python train.py --n_experts=16 --d_expert=160 --routed_scale=1.0 --init_std_router=0.00787 --lr_router=0.000571 --positions="rope" --qk_norm=false --init_std_qkv=0.0177 --init_std_o=0.0 --init_std_up=0.0177 --beta2=0.99 --warmup_steps=200 --schedule="wsd" --dataset="wikipedia_en"
Below are experts of layer 4 (counted from 0) of a mixture-of-experts language model. Rows are named gate (a neuron's input weights, with its number), up (a neuron's input weights, with its number), down (a neuron's output weights, with its number) and show model dimensions 128-255. Each number is 128 + 24 x the weight over its row's rms, rounded and kept within 0 to 255.
Before each expert's rows: "gets" lists some tokens that make up at least twice as much of what it gets as of all text; "raises" lists some tokens whose logits its average output raises strongly, later layers aside. This comes from a sample of Wikipedia text that the model never trained on. Tokens count by the router's weight.

# expert 8
gets: ",", ".", " in", "9", " P", " a"
raises: ",", " and", "es", "ers", " in", "."
gate1 [112 174 127 136 185 149 121  89  82 159 143 128 117 105 123 133 135 115 115 106  97 129 131  97 120 139  87 133 116 112 113 144 130  98 164 146 114 134 118 173  92 161 121 130 141  87  97  92 158 156 138 159 128 169 109 119 110  96 149 119 130 175 138  91 158 101 134 114 122 178 125 135 141 176  99  96 163 121 138 141 146 135 169 130 154 118 167 147 108 158 136 151 136 148 140 102  91 154 152 150 118 160 103 147 125 132 125 129 141 130 128 100  76 146 109  97 135 187 138  90 117 108 129 106 114 114 133 148]
up1 [113 118 110 112 139 131 133 131 119 133 143 114 110 105 137 134 139 111 138 100 100  88 138 128 122 128 141  98 136 160  93 107 117  91 161 154 104 148 123 134 172 136 141 133 129 150  71 108 150 132 123 152 154 185 121 110 123 106 123 127 132 138 151  99 171 101 110 111 117 175 155 179 138 150  97 101 120 122 161 143 132 102 109 139 129 131 126 125  99 170 135  91 126 153 178  97  91 162  94 126  76 127 136 135 142 166 140 116 121  89 133 144 117 147 156 110 147 133 130 120 161 166 142 132  97  81 113 130]
down1 [135 149 162 125 129 138 151 134 149  98 147 122 151 117 111 134 114 116 101 141 141 113 135 117 139  99 158 162 147 132 176 153  97 108  93  98 118  81 133 124 170 121 127 133 148 125 128 135 147 122 149 134 118 157 139 130 146 145 131 116 132  98 113 143 102 158 149 116 144 126 163 147 105 135 148 146  78 123 128 126 135 106 131  88 181 119 116 104 110 163 172  85 106 121 113 165 105 118  78 141  94  98 143 133  84 127 146 133 128 156 150  95 138 128 127 139  99 153 178  99 145 150 145  94 118 168 122 134]

# expert 9
gets: "0", "1", "8", " for", " season", " year"
raises: ".", ",", " of", " in", ".\n\n", ";"
gate1 [126 116 156 154 128  99 107 127 133 142 104  84 158 149 136 161  97 110  97 148 124 213 111 134 134 119 112 110  96  66 111 104 137 149 159 109 156 137 150 155 148 114 126 130 140 108 101 148 103 101 161 122 104 141 118 134 146  78 194  59 135 154  80 164 160 165 148 149 137 141 142 108 115 123  89 132 187 142  82 128 136 144 154 126 148 117 149 140 133 143 149 147 134 111  81 129 131 189 136  93 143 106 135 138 125 141 134 112 154 127 121 106 120 110  79 155 144 106  67 155  97 140 117 140 133 113 125  93]
up1 [ 67 146 110 128 113 104 115 109  93 100 142 140 124 140 162  89 102 172 109 112 128 126 156 166 103 147  87 136 154 121 126 179  66  91 156 155 137 129 131 128 147 132 102 138  97 125 179 142 125 127  98 116 124 138 124 139 141 123 129 134 167  95 165 106 142 142  98 117 120  79 146 133 180 100 125 121  96 101 143 150 138 161 120 154 131 120 110 143  92  98  89  94 145 144 140 109 148  98  90 154 151 146 135 119 128 136 163  93 117 113 155 162 148 122 149 133  86 154 127 104 119 103 102  93 115 134  82 159]
down1 [133 150 152  95 111 111 135 130  96 131  76 119 185 117 173 102 116 170  71 128 142  79 150 119 157 119 151 168 119 130 122  91 120 110 112 139 122  72 121 160 147 114 122 134  72 129 133 139 146 162 151 117 157 126 154 113 153 133 173 144 101 107 120 146 103 146 114 152 122 108 137 157 129 147 107 131 137 132 120 124  94 169 110 138 133 137 131 114 154 161 128 149 126 139 158 131 129 104 145 125 143  94  99  83 100 112 158 107  91 128 128 135 127 161 126 123 124 140 100 138 167 122 118 138 168 130 117 123]

# expert 2
gets: " |", " \"", " it", " –", "–", " It"
raises: ",", "'s", " (", ".", " and", " in"
gate0 [146 102 101 140 166 147 122  83 126 134 135 135 130 122  87 118 121 116 139 129 161  94 137 142 143 130 101 156 122 105 122 131 132 150 120 127 141 109 129 141 112 129 100 104 101 168 109 111 134 149  45 161  53 169 138 110 155 130 132 115 122 150 137 159 167 142 113 136 101 130 128 139 113 122 108 164 121 124 133 103 122 115  99 148 154 120 119  98 134 172 140 133 123 124 112 146 141 107 131  84 136 185 139 130 134 142 110 139 141  91 143 128 120 121 157 101 140 153 138 127 120 124 100 138  72 145 118  82]
up0 [ 75 129  97  90  88  89 132 151 108 163 177 120 151 118 121 157 133 133 133 139  84 120 130 150 134 115 151 105 141 162 138 111 140 116 120 110 156 119 144 119  98 196 132 148 136 104 115 173 159 134 162 129 107 106 129 122 115 164 148 138 102 141 133 153 130 142  72 142 123 110 116 128 143 102 165 100 145 127 100 116 164 135 104  96 143 149 119 106 107 106 137  91 156 109 144 185  97 172 128 131 146 147 155 139 145 153 139 144 108 109 112  98 117 141 112 140 120  72 142 137  82 113 152  67 156 139 135 159]
down0 [135 115 138 139 155  84 115  73 109 147 121 142 140  82 109 152 118 105 193 150 122 115 131 131 130 130  92 165 117 160 158 121 149 120 162 125 108 151 136  99 139 137 151 102 114 149 114 128 119 154 161 116 142 131 109  86 155 106 153  99 136 114 146 175 129 169 169 147 175 143 126 142 118 138 143 124  93 132  98 105 152 178 146 124 114 108 115 104 169 104 120 102  90 160 149 151 139 104 124 156 138 126 117 147 136 174 127  94 179  95 103 101 134 146 118 148 173 160 135 118 110 112 135 103 131 146 149 110]

# expert 12
gets: " as", "\n", " |\n", " was", "–", " is"
raises: " a", " the", " an", " well", " part", " its"
gate1 [135 137 138  93 173 108 119 104 133 143 145 147 171 126 129 108 147 117 130 119 104 119 120 105 127 145 115 137 121 127 135  95  91 122 144 124 102 134 139 146 128 170 133 118 102 173 128 139  90 150 111 161 171 147  93  90  83 146 133 115 145 104 123 115 132 191  82 139 108 108 161 140 115 133 126 122  89 116 145 127 171 145 136 146  99 133  96 139 127 110 107 104 152 124 114 147  94 102 103 131 134 106 136  84  88 159 111 125  74 139 133 172 147 131 118 120 127 140  93 110 160 130 131 135 111 151 127  83]
up1 [134 123 180 173 128 138 135 160 120 139 140 107 107 115 127 145  98 128 137 204 138 117 150 145 134 143 148 125 129 130 103 157 181 143 121 142 118 132 100 106 158 119 149 147 124 143 117 128 114 114 110 131 105  91 173 165 106 152 101 130 160 139 140 139 178  88 138 160 203  81 129 109  75 140 153 131 144 117  88  97 139  83 108 179 141 140 134 139 140 167 110  94  86 110 154 118 138 159 193 130 107 158 107 174 103 151 128 131 115 131 139  81 115 180 110 116 118 155 147 148 122 108 104 144 134 125 172 121]
down1 [141 126 136 142 136 154 119 155 123 132 130 102 101 104 133 140 138 138 140 126 148 131 138 124 139 118 147 115 117 118  76 132 185 161 104 120 117 133 186 139 104 106 145 128 131 151 138 117 112  97  90 177 105  98 151 143 166 146 106 139 133 126 165 110 110  97 131 120 157 171  65 114 111 100 179 115 125 194  78 121 151 128 121 174 148  99 163 157 127 134 135 112 125 124 144 137 161 150 116 118 125 105 139 203 172 145 143 125 140 138  85 149  97 145 125  85 102 142 151 129 137 107  90 140 119 166 165 154]

# expert 13
gets: "2", ",", "1", "6", "3", "7"
raises: "0", "7", "5", ",", "8", "3"
gate1 [140 153  74 145 133  95 131 124 127 116 125 139 133 152 137 113 115 121 143 106 140 142 121 142 122 141  85  76  98 112 134 179 131  95 134 141 121 105 176 134 128 123  87  86 115 134 116 128 175 145 146 137 141  96 134 112 105 121 146 128 112 136 119 135 153  97 156 130  49 135 132 119 147  96 154 154  99 105 170 112 113  78 114  84 108 104 120  93 122 103 122 136  88 163 109 102 138 128 134 139 119 119 122 192 140 129 145  98 104 151  81 182  99 104 108  63 130 129 184 108 152 139 138 160 145 173 150 111]
up1 [ 99 105 180 129 130 123 115 115 164 140 153 145 163 126 131 147 103 144 118 136 134 162 136 175 121 130 159 192 132 114 113 107 145  98 132  99 131 144 150 125 127 100 105 107 127 118 172 160 121 113 193 110 162 124  99 130  83 117 140 102 104  79 108 113 141 140 160  80 130 112 117 110 137 146 113 165 104 173 122 186  73 114  66 133 143 155 105 146 138 103 105  94 150 159 167 150 159 145  93 115  82 165 140  95 125 160 157 134 115 101 122 167 116  98  85 122 145  98 143 136  94 120 143 142 143  94 143 134]
down1 [ 98 127 130 159  97 103 111 133  98  94  95  97  96 101  91  99 183 157 144 137 116 142 140 129 139 122  97  72 118 138 135 137 148 113 157 131 106 110 109 126 132 135 116 138 158 157 103 116 150  98  94 141  96 148 103 117 157 125  97 122 115  96 107 144 131 143 127 146 134 125  65 144 122 109 129 161 120 100 156 155 134  77 158 131 118 102 115 132  86 133 100 143 134 121 197 126 139 137 127 103 136 138 117 153 139 132 118  97 156 169 128 132 160 109  88 116 135 143  90 169  99 124 143 153  96 139 132 101]

# expert 1
gets: " ", " |", "–", " out", " time", "F"
raises: "ing", "ed", " of", ",", " to", "s"
gate0 [160 104  84 169 126 178 124 115 111 139 121 156 146  90 126 137 109 198 162 126 143 146 138 145 114 131 138 150 129 134 126  77 153 144  90 163 134 135 148 136  83 138 129 130 156  69  82 121 138 105 127 154 157 112 118 167 161  90 138 120 159 101 157 133 116 154 138 154 145 158 124 173 106 104 145 130 140 101 120 104 130 168 137 107 173 132  81 167 135 142  93 140 148 123 104 136 118 122 160 160 134 165 140 159 115 131  98 142 126 143 134 108 117 121 120 169 111 142 154 115 139 147 147 125 117 130  89 129]
up0 [131 153 132 137 113 159 146 117  91 158 126 187  66 147 124  70 143  86 157  97  82 113 144  95 113 108 110 140 142  98  89 129 120 144 135 108 102 142  90 126 157 150 161 111 108 159 111 105  89 111 152 131 135 107 135 127 115 166  77 143 121 117 142 109 144 161 109 107 128 124 146 114 159 145 103 136  97 135 150 162 143  94 110 104 127 111 177 117 130 125 136 156 119 100 127 128 147 114 136 116 124 121 113 136 108 150 156 156  97 100 129 148 132 152 156 133 145 117 133 152 133 142 114  99 150 122 152 174]
down0 [142 109 146 117  93 145 148 135 114 121 148 131 129 130 142 103 117 121 152 126 108  96 144 127 102 161 125 142 139 109  95  98 112 121 142 102  96 121 145 116 155 121 110 139  71 148 126 151  98 159 129 154 138 120 114 144 110 140 127 109 108 126 116 140 154  92 120 180 110 124 138  65 123 170 127 179 128 162 144 160 162 125 159 171 160 145 128 130 147 120 131 124 120 157 119 145 178 125  93 121 149 121 144  84 117  94 142 129 146 129 175 128 155 114  90 141 164  99 120 166 160 142 187 130 126 131 116 101]

# expert 15
gets: " the", " The", " was", " as", " their", " his"
raises: ",", " in", "s", " and", " (", "."
gate1 [115  92 124 133 138 110 127 119  96 101 113 120 154  97 163 140 122 117 166 109 137 141 122 147 146 179 144 133 171 113 112 105 109 100 119  75 172 106 104 155  98 103 137 129 172 121 165 139 126 151 163 138  70 129 140 163 155 135 133  73 153 111 115 154 110 152 137 132 107 131 123 107 133 160 129 111 114 148 125 129 141 155 140 123  94  88 110 104  94 177 124 114 120 140  81  97 117 123 141 108 176 167 133 118 155 148 113 184 176 112 121 158 114  95 121 135 160 135  85  80  84 123 112 109 120  93 137 118]
up1 [160 108 125 126 122  85 141 117  93 105 109 101 141 110 155 151 125 116 175  83 127 134 109 121 140 158 147 145 167 128 148 141 109 117 133  86 182 121 122 161 105 120 130 149 159 157 165 142 107 165 166 132  66 154 134 173 172 141 141 113 174 100 148 135 111 158 129 131 115 148 135 104 122 135 163 122 134 136 131 141 138 149 116 137 100  82 114 115 110 179 122 119  82 137 114 131 120 147 120  89 150 145 110 115 119 142 123 130 157 102 133 127 103 106 109 107 168 144  72  74  83 120 115 100 134  99 123 141]
down1 [123 147 109 166  76  95 143 131 152 143 122 136 168 126 128 124 122 137 115 113 137 142 127 124  94 147 118 122 124 148 141 121 175 135  93 162 112 141 117 135 122 142 127 136 111 155 164 178 151 128 141  80  94 162 107 163 144 131  92 118 142  93 107 124  95 174  77 140 129 148 203 123 110 131 111 108 143 124 103 170 144 129 155 121 119 133 103 102 136 124 145 151 116  90 149 137 121 126 118 135 153  79 146  76  74 164  73 137 123 159 152 112 137 130 112 155 142 154  92 128 134 144 125 114 152  74 135 150]

# expert 14
gets: "2", "1", "3", "\n", " |\n", "4"
raises: "0", "5", "4", "3", "8", "6"
gate1 [132  90 119 109 115 106 119 114 132 111 138 166 152 150 119 154 101  85 172 102 134 102 168 128 138  85 163 129 102 145 113  84 154 145 128 119 133 122 113 100 125 123 136 150 111 136  97 126  86 118 133 115 128  86 132 125 110  87 127 116  98 132  74 164 179 123 126 111 168 160  59 176 118 141 146  91 123 119  75 142 166 133 166 136 126  74 117 129  88 155 125 162 111 152 152 164  84 119 142 129 154 159 139 160 174 139 162 134 153 128 177 106 114 157 126 128 102 142 117 141 100 137 138 157 139 158 144 167]
up1 [131  98 111 113  92 157 125  98  88 158 103 115 149 148 144 139 125  82 113 108  97 137  97 164 150 108 103 106 158 120 157 120 151 132 177 136 107 116 147 126 111 118 107 125 129 131 116 155 128 146 156 146 132 143 146 100 104  92 159  57 110 131 109 158 131 101 106 172 187 173  67 169 116 139 164  94 138 127 110 126 110 110 165 110 157 139 132 162  97 163  76 157 112 140 127 134 101 125 121 130 121  89 130 118 162 144 128 108 116 110 148 124 102 112 162 130 137 137 104 122 111 145 119 153 159 136 192 144]
down1 [112 160 137 119  93 152 160 200 127 173  79 152 116 102  85  93 121 137  78 151 105 135 144 166  99 153 106 120  96  68 119 160 129 145  73 104  98 162 143 152 103 100 146 171 145 108 125  82 112 115 149 107 143 123 118 141 122 113 128 149 162 134 157 104 114 108 141 158 126 126 180  79 141 118 101 106 151 143 173 141 156 124 116 145 144 154 153 137 150 122 120 140 148 104 142 117 137 112 128 122  85 151 106 132 108 125 135 124  98 122  85 139 169 133  93 150 168 138 127  98 121 101 146  93  87 126 126 124]

# expert 10
gets: ".", ".\n\n", ",", " (", " by", " P"
raises: " The", " In", "The", " He", "In", "==="
gate0 [115 134 135 101 114 157 154 136 124 165 111 118 110 147  90 114 112 139 127 143  86 114 115 135 129 157 117 145 108 104 142 127 151  99 106 136 142 150  89 125 144 147  95 150  99 103 133  97 123 123 137 157 114 113 119 123 149 110 128 143 144 139 150 131 138 152 132 121 141 134 133 123  90 136 125 111  97 133 126 147  92 148 116  92 116 120 100 115 103 107 124 135 108 168 141 163 111 121  99 129 116 128 132 133  96  77 104 182 139  89 115 154 101 131 126 113 100  75 128 160 132 122 148 126 131 105 129 122]
up0 [108 164 129 103 120 170 153 133 140 182 138  92  94 144 126  96 120 135 116 154 106 155 113 143 147 171 108 136 102 138 126 131 140 128 123 143 129 128  73 122 139 125 115 164  75  99 124  98 133 105 134 161 112 113 119  89 149 127 151 135 142 148 173 149 134  97 122 122 133 148 111 123  98 139 138 112  96 114 148 124 109 147 121 121 125 123 114 134 121 120 135 157 123 173 123 153 123 145  99 130 148 131  96 149 105  81  92 151 126 100 137 153 121 118 143  95 131  87 161 154 139 117 174 120 138  90 107 140]
down0 [142 144 130 129 150 105 123 119 110 154 144 133 134 114 130 104 119 168 102 211 145 157 140 128 122 148 119 135 159 144 159  92 144 133 119 127  91  70 127 144 131 111 185 176 111 146 112 147 138 157 108 153  98 142 205  83 155 143 134 130 141 146 170 122 132 151 143  59 135 107 102 133 133 134 112 113 112 104  96 105 121 128 149 155 147 112 140 140 110 134  82 160 119 115 162 157 131 149 136 100 138 181  84  97 141 151  95 108 148 102 138 115  76 123 138 123 133 106 163 200  74 136 117 118 127 102 140 108]

# expert 11
gets: " in", ";", " (", ")", ".\n\n", "e"
raises: ",", " and", ".", "'s", ".\n\n", ";"
gate1 [142  90  82 126 152 153 110 146 119 125 158 119 148 108  79 141 101 101  87 114  96 115 124  94 144 126 144 142 101 105 115  90 182 127 133 124 165 125 127 159  93 138 141 149 160  99 139 122 176  98 129 140 152 120 123  93 116 127 180 144 136 120 124 149 140 146 118 124 117 115 133 123 137 181 142 138 109 117 119 119 124 127 131 103 124 107 154 113 151  87 143 116 102 137 119 131 128 108 157 144 135 136 152 140 130 112 145 128 210 104 161 105 195 114 124 163 145 107 111 121 128 108 108 158 119 115 121 120]
up1 [131 204 160  97 123 101 124 143 154 111 130 143 109 138 131 134 132 105 162 147 122 123 143 126 128 131 119  79 141 158 120 156 100 102 129 143 103 105 166  98 109 137 112 122 132 157 134  96 109 185 164  90 142 103 129 161 106 126 130 133 113 118  99 102  85 117 130 125 109 155 130 103 116  62 137 113 101 120 154 128 150 132 130 145 126 140 101 101 126 106 138 124 113 124 103  63 145  87  88 102 109 113 143 150  82 106 161 137  76 143 149 169 130 123 126 115 166 126 124 136 189 126 135 152 130 137 115  98]
down1 [132 146 163 115 167 119 110  83 123 112 119 110 126 175 102 150  97  95 116 161 101 142 109 150 117 143 120 119 129 136 177 113 119 103 151 168 135 133 112 117 102 110 169 139 121 136 103 123  45  79 126 116  90 117 120 123 164 137  93 116 121 119 151 108 129  76 127 124  94 198 100 130 146 153 133 116 102 115 128  93 111 108 104 158  86 166 138  92 143 146 129 121 119 128 143 109  97 101 107 147 138 160 112 127 119 117 109 139  92 170  80 103 116 165 123 157 113 121 133 141 125 116 100 135 120 158 123 128]